From a checkpoint of a small mixture-of-experts model trained on Wikipedia: a softmax router, a variant of Muon for the experts.
Below are experts of layer 3 (counted from 0) of a mixture-of-experts language model. Rows are named router (the router's row for the expert), gate (a neuron's input weights, with its number), up (a neuron's input weights, with its number) and show model dimensions 96-143. Each number is 50 + 15 x the weight over its row's rms, rounded and kept within 0 to 99.
Before each expert's rows: "gets" lists some tokens that make up at least twice as much of what it gets as of all text; "comes after" lists some tokens at least twice as common just before its tokens as in all text. This comes from a sample of Wikipedia text that the model never trained on. Tokens count by the router's weight.

# expert 3
gets: " |", ".", "|", "=", "-", ":"
comes after: "\n", "\n\n", "  ", "=", "-", "|"
router:53 41 47 57 67 38 52 56 44 36 49 46 62 49 64 46 44 54 38 27 59 74 47 54 58 75 41 28 33 50 59 69 14 38 38 56 78 48 27 56 57 40 51 28 56 50 38 50
gate0:73 27 43 52 43 37 27 31 64 93 46 44 32 46 35 50 54 48 71 83 75 76 44 45 54 35 66 29 29 50 82 11 53 57 24 49 48 31 35 42 28 41 56 40 44 40 48 43
up0:50 58 67 50 43 34 25 58 60 80 48 51 35 51 56 22 75 43 66 66 46 42 60 19 47 21 53 75 48 94 44 52 51 59 39 60 40 35 28 61 32 52 22 35 40 46 51 53
gate1:48 35 68 58 47 55 38 47 42 47 42 30 25 59 39 34 51 29 46 71 21 16 61 47 56 42 69 33 43 46 50 46 66 41 57 46 70 43 50 62 39 53 45 76 28 30 48 50
up1:48 76 32 59 49 32 70 64 48 53 59 67 52 49 64 89 64 65 61 52 55 62 60 58 29 66 49 72 50 32 52 16 13 60 54 56 73 81 13 58 62 41 66 57 51 29 31 45
gate2:48 37 61 59 44 36 37 51 42 49 65 63 70 53 54 56 97 48 19 39 28 77 13 49 52 92 46 43 59 46 70 61 43 45 58 60 70 34 44 64 58 47 60 50 50 27 34 59
up2:61 41 61 41 35 25 89 40 40 52 58 31 57 34 58 18 47 54 30 64 37 50 26 39 81 53 41 40 14 69 53 51 55 57 65 47 55 73 50 60 52 18 30 31 47 50 46 43
gate3:58 60 46 56 46 63 61 39 81 55 41 46 47 57 49 32 54 48 64 31 34 59 37 45 68 56 41 51 67 60 44 49 56 38 59 46 40 26 33 45 60 34 41 33 48 33 69 60
up3:68 40 42 57 48 26 63 61 56 68 45 66 58 50 51 83 41 61 71 42 73 59 49 54 33 41 61 23 62 69 57 51 52 47 71 62 31 62 46 30 65 54 70 51 57 45 61 52
gate4:39 50 23 57 25 51 25 45 42 20 36 69 29 53 54 37 47 44 30 40 54 58 24 36 48 52 43 44 60 63 48 92 47 41 50 66 64 35 36 59 29 36 41 37 54 42 70 53
up4:29 53 41 49 47 47 51 53 68 30 37 49 11 37 75 38 60 62 55 69 40 58 35 58 39 32 19 52 64 41 62 63 58 44 54 45 29 81 57 66 27 35 27 56 42 76 50 45
gate5:29 50 37 31 66 33 32 54 47 37 35 62 58 68 79 71 44 38 51 34 58 55 28 23 45 70 37 52 64 36 49 49 46 61 66 53 27 25 52 33 67 42 51 23 51 75 44 45
up5:35 60 52 37 36 43 55 58 66 24 47 66 38 68 43 62 61 34 57 62 47 82 55 19 55 38 59 33 67 37 36 74 69 57 40 43 33 56 54 69 54 60 55 40 43 35 62 61
gate6:31 62 51 52 64 57 43 59 82 67 58 32 58 32 69 42 74 58 43 45 22 54 47 51 53 44 49 57 60 47 59 61 60 76 17 27 38 90 49 51 46 61 45 59 44 40 49 49
up6:39 69 67 24 42 52 55 81 56 49 59 61 69 28 47 47 17 43 66 47 58 31 59 58 48 49 51 63 32 36 59 30 55 59 55 39 50 63 17 52 41 74 36 57 42 58 41 42
gate7:24 62 64 44 58 38 59 75 45 22 71 77 71 80 70 61 69 48 28 45 34 58 50 55 44 43 29 40 59 13 46 63 47 54 66 45 49 67 48 54 44 50 60 49 78 50 45 51
up7:45 64 45 65 40 41 55 62 54 58 52 60 37 68 57 34 44 34 38 32 33 48 74 59 50 47 44 61 49 13 56 44 39 57 68 43 37 55 55 69 54 44 52 16 61 43 06 67
gate8:45 33 57 54 25 22 62 57 37 61 48 42 27 40 55 21 53 46 19 25 65 60 21 48 91 24 41 68 07 68 30 57 50 42 79 27 54 48 40 59 71 48 68 37 44 50 48 50
up8:64 55 55 58 43 68 59 59 49 73 44 41 55 63 58 71 60 47 29 47 46 43 52 58 36 64 46 25 57 62 42 53 59 48 52 10 79 46 56 63 41 53 50 63 51 38 35 39
gate9:41 59 66 24 19 56 33 36 61 44 49 42 44 47 24 52 60 64 51 31 65 68 14 58 57 64 57 50 54 20 56 39 33 66 46 59 42 49 47 76 31 45 47 76 40 61 51 50
up9:65 79 46 34 64 79 49 77 75 45 57 46 42 39 21 72 50 39 80 62 39 49 82 62 55 46 47 45 55 58 74 46 49 48 49 99 57 70 25 46 20 40 56 70 58 46 55 65
gate10:48 65 42 26 58 78 42 62 52 39 54 49 56 65 53 57 35 56 60 26 61 59 29 21 43 42 57 36 71 70 66 65 24 79 56 51 44 39 33 46 49 74 74 39 44 47 36 66
up10:53 49 51 57 60 35 32 33 50 64 40 40 26 51 51 31 33 60 32 64 25 55 59 23 47 67 36 34 50 39 26 27 36 56 59 60 55 47 64 45 54 62 50 58 71 40 41 54
gate11:56 26 41 66 68 37 34 41 64 42 24 46 21 53 49 59 33 44 57 51 63 62 54 64 54 48 38 38 70 58 65 44 35 46 42 76 44 47 44 68 48 65 64 58 62 62 43 37
up11:44 69 62 54 32 61 48 34 31 44 80 49 52 65 53 32 76 46 79 36 47 51 53 68 56 29 26 34 51 25 36 30 61 71 49 19 34 57 47 48 47 21 48 68 44 38 62 56
gate12:79 20 57 54 41 55 35 42 44 59 44 51 53 47 47 24 49 61 50 60 61 63 38 59 37 48 44 66 67 51 60 56 53 44 27 46 69 64 51 22 49 37 59 53 42 58 43 61
up12:60 49 32 33 50 69 32 32 77 29 48 33 64 79 24 39 28 55 63 43 47 45 67 41 67 43 70 63 56 27 44 47 38 86 13 86 48 19 33 44 43 55 20 59 61 34 53 53
gate13:36 42 39 51 73 41 40 71 52 70 17 74 49 56 71 42 50 39 66 56 32 53 20 62 47 32 55 33 32 36 34 51 39 37 52 83 50 62 58 45 55 44 71 55 49 63 45 64
up13:74 48 53 57 61 74 50 47 79 25 72 40 45 69 57 69 27 32 71 43 58 66 81 40 44 27 48 64 37 39 59 65 60 40 37 86 50 42 60 19 51 41 46 38 27 50 48 77
gate14:47 37 64 40 39 68 46 53 35 06 40 70 47 49 34 61 35 58 42 29 45 43 56 58 32 21 61 68 41 45 38 49 48 45 67 64 60 72 39 53 65 55 53 08 44 04 42 47
up14:47 52 53 71 39 37 35 33 77 03 21 58 54 57 45 65 38 29 52 55 54 44 54 64 54 50 63 43 50 47 14 33 67 42 63 37 67 58 49 69 74 45 60 55 53 57 55 55
gate15:87 26 51 59 35 83 43 61 87 50 34 68 62 46 56 30 57 44 53 53 39 45 39 56 69 47 43 92 26 53 49 52 68 68 61 65 70 54 49 76 60 89 67 61 69 46 65 63
up15:81 60 45 55 37 77 53 67 19 21 39 35 32 55 66 74 69 38 25 44 40 26 57 27 55 57 68 37 49 90 56 37 35 54 37 44 40 55 32 74 48 50 52 37 28 48 31 40
gate16:43 58 63 43 29 71 41 53 64 35 29 57 57 67 56 25 42 46 48 56 60 33 30 50 41 42 53 61 29 16 54 37 34 50 67 49 42 41 44 28 35 51 41 50 19 42 48 32
up16:67 50 85 79 41 57 85 24 31 35 60 49 69 42 59 35 20 60 56 91 46 56 44 37 33 56 78 49 49 45 70 58 53 65 61 62 69 60 48 54 31 62 47 51 36 30 51 28
gate17:59 27 27 52 21 49 32 48 62 56 63 70 61 65 60 44 47 67 78 37 53 57 44 27 49 39 57 32 49 60 52 44 60 61 75 69 34 43 26 29 42 31 49 41 26 45 44 45
up17:28 63 53 23 29 49 60 61 30 39 69 43 32 71 45 38 34 56 57 43 50 20 46 56 61 77 28 67 54 15 71 46 57 59 58 31 36 35 43 63 67 44 32 63 62 64 70 32
gate18:67 65 64 43 52 65 41 17 50 87 65 54 63 54 54 48 46 82 54 24 51 56 43 50 62 73 62 00 46 78 73 56 62 63 59 34 61 39 56 42 47 58 66 83 41 43 50 50
up18:30 41 51 66 19 34 55 42 57 13 39 75 21 74 50 22 44 77 22 74 62 52 52 47 60 75 64 37 67 77 74 47 55 31 51 21 36 49 50 48 59 54 44 38 63 70 45 62
gate19:86 61 47 73 64 53 35 54 33 46 47 70 50 47 29 77 34 39 78 52 52 35 62 63 29 59 52 21 37 33 50 23 41 49 41 31 83 53 51 56 74 49 43 26 48 49 38 71
up19:42 36 23 68 45 40 62 84 36 74 67 33 49 35 57 64 90 24 53 34 41 47 41 53 71 16 86 42 51 52 52 51 71 58 42 42 69 80 56 63 62 34 63 50 35 50 25 38
gate20:52 49 44 54 49 42 49 33 61 44 64 57 53 45 52 49 43 48 42 48 55 60 48 56 36 72 24 63 43 43 43 54 34 79 74 43 75 59 52 43 76 52 43 36 69 48 49 73
up20:10 59 42 54 63 33 35 49 52 71 71 46 30 39 57 46 53 35 81 78 75 33 53 39 61 55 42 43 38 37 43 48 21 49 48 40 57 42 49 48 62 32 64 51 57 35 26 32
gate21:50 46 31 33 32 51 56 65 66 73 46 33 35 45 52 67 38 36 19 33 36 63 93 59 55 43 60 56 32 51 45 32 57 60 36 64 41 40 56 19 56 23 29 43 56 02 63 40
up21:90 31 61 80 49 46 53 44 49 20 35 46 56 44 50 53 64 45 47 64 53 34 57 59 65 34 65 53 52 39 36 53 48 41 51 52 42 52 42 43 33 62 56 79 31 50 47 60
gate22:58 53 39 75 57 67 39 50 34 59 49 79 62 57 59 49 54 46 51 56 67 56 63 66 48 76 70 66 26 63 47 66 13 30 48 73 26 50 72 63 37 49 33 70 41 26 57 69
up22:46 64 42 52 47 55 40 71 72 56 58 53 68 53 25 47 54 55 40 32 46 50 28 59 47 42 56 50 62 44 26 41 71 79 64 33 37 49 10 60 56 47 40 28 61 38 65 53
gate23:64 42 56 32 67 42 34 29 71 48 33 43 61 31 39 59 46 40 63 40 15 36 67 63 39 78 42 67 71 45 37 66 54 53 54 72 31 60 55 34 52 23 61 18 76 58 56 55
up23:45 37 64 58 56 60 35 46 29 67 26 59 60 63 71 56 21 43 69 58 62 65 31 70 61 50 09 53 31 44 51 52 37 27 56 68 39 61 59 56 35 22 29 55 42 31 63 40
gate24:31 60 32 34 26 45 41 49 37 63 33 29 50 67 59 58 27 26 79 57 64 48 34 67 50 68 36 62 54 44 54 54 66 63 55 43 33 59 66 84 56 76 61 58 60 47 57 46
up24:17 70 76 54 50 33 23 34 44 53 40 62 41 78 72 51 08 47 59 44 20 63 45 65 36 48 33 35 28 55 69 49 78 51 61 44 57 71 53 42 53 57 23 47 24 60 58 58
gate25:46 68 40 34 68 55 55 53 61 59 54 68 62 47 59 50 34 54 33 29 46 50 42 30 36 33 27 72 54 29 39 56 22 43 42 61 47 21 60 34 12 49 32 45 55 81 23 56
up25:42 32 54 34 59 45 57 37 24 69 81 47 26 44 61 43 49 70 56 45 43 62 28 65 53 52 47 14 46 40 50 46 43 33 72 51 56 60 65 29 36 61 32 33 54 39 52 51
gate26:65 26 60 67 31 76 40 17 56 59 39 41 63 83 59 59 67 60 50 41 61 53 40 39 37 65 42 40 45 51 64 59 43 37 72 59 50 52 57 66 31 62 35 72 39 33 44 49
up26:57 71 54 73 49 73 57 73 66 49 38 55 23 62 39 39 54 53 43 50 42 56 65 37 77 51 59 28 72 44 48 58 46 63 42 36 45 49 47 59 17 41 72 47 60 61 45 57
gate27:60 51 59 46 54 47 48 60 41 58 39 19 35 54 30 34 30 69 57 51 75 35 85 49 46 67 35 44 53 44 42 49 55 38 26 53 51 51 70 41 54 74 86 60 71 60 66 46
up27:49 63 68 39 49 43 49 67 55 59 44 41 51 66 55 56 26 50 50 49 54 54 26 23 70 31 43 66 52 65 77 72 41 63 70 58 60 70 38 66 60 58 51 63 70 99 36 41
gate28:41 63 36 18 56 33 40 34 44 57 87 58 50 54 61 72 50 33 73 43 46 50 53 09 46 55 43 48 61 45 62 37 79 47 25 47 56 66 51 48 52 58 69 53 50 60 36 54
up28:57 64 40 41 43 75 38 42 60 31 43 43 41 61 60 73 54 40 54 36 60 20 43 48 50 41 48 36 47 46 61 36 37 34 41 57 43 53 47 59 57 30 29 72 64 65 51 40
gate29:60 39 55 73 49 58 43 29 50 46 35 47 56 38 31 70 54 56 40 44 62 48 81 38 58 52 53 40 34 37 50 36 38 40 41 84 43 54 58 37 48 46 48 67 31 65 61 35
up29:71 36 55 59 70 47 46 47 30 20 53 62 58 47 30 72 59 21 36 56 58 52 85 59 48 48 38 42 44 44 30 30 52 58 48 81 33 29 33 37 41 60 41 58 39 47 49 38
gate30:42 43 54 35 58 72 75 47 52 77 45 58 53 70 58 27 48 46 40 45 38 31 28 59 43 41 64 59 54 55 65 43 43 68 57 61 58 49 45 70 42 64 64 57 32 51 66 34
up30:61 48 17 53 60 79 53 58 61 66 71 49 50 89 54 29 60 43 22 43 40 24 19 70 42 53 54 38 65 51 25 44 56 58 49 51 60 24 51 49 36 41 53 43 36 72 47 47
gate31:32 90 45 28 57 41 48 06 76 37 42 58 47 46 57 34 26 29 61 55 66 77 46 48 48 26 57 66 36 53 54 64 48 43 64 32 56 49 56 48 40 67 40 54 42 48 11 69
up31:40 52 59 39 37 28 62 35 52 59 86 42 21 42 55 33 44 26 44 71 79 77 59 57 44 70 28 49 40 60 44 69 19 47 57 55 49 38 40 40 46 78 39 32 49 48 24 58
gate32:46 68 43 52 71 39 54 47 48 25 48 62 68 58 62 57 46 66 72 47 66 58 45 73 48 50 28 64 29 57 44 47 37 75 25 53 37 54 41 53 48 55 43 60 63 47 46 49
up32:46 41 68 77 57 51 41 65 50 09 62 34 67 21 47 44 22 55 41 39 63 24 37 81 45 24 44 57 33 65 57 49 60 40 64 27 69 38 45 26 40 30 51 47 34 60 55 20
gate33:38 45 26 67 68 32 35 40 83 50 58 87 48 55 41 33 58 30 60 28 27 67 45 54 53 31 62 60 20 43 67 58 39 19 45 49 38 28 58 45 58 45 45 70 61 05 69 60
up33:61 39 37 25 46 44 49 62 69 40 60 82 51 70 69 53 76 69 47 45 47 57 57 44 62 26 19 20 51 46 54 41 44 54 47 42 35 25 47 52 56 15 25 36 44 31 38 43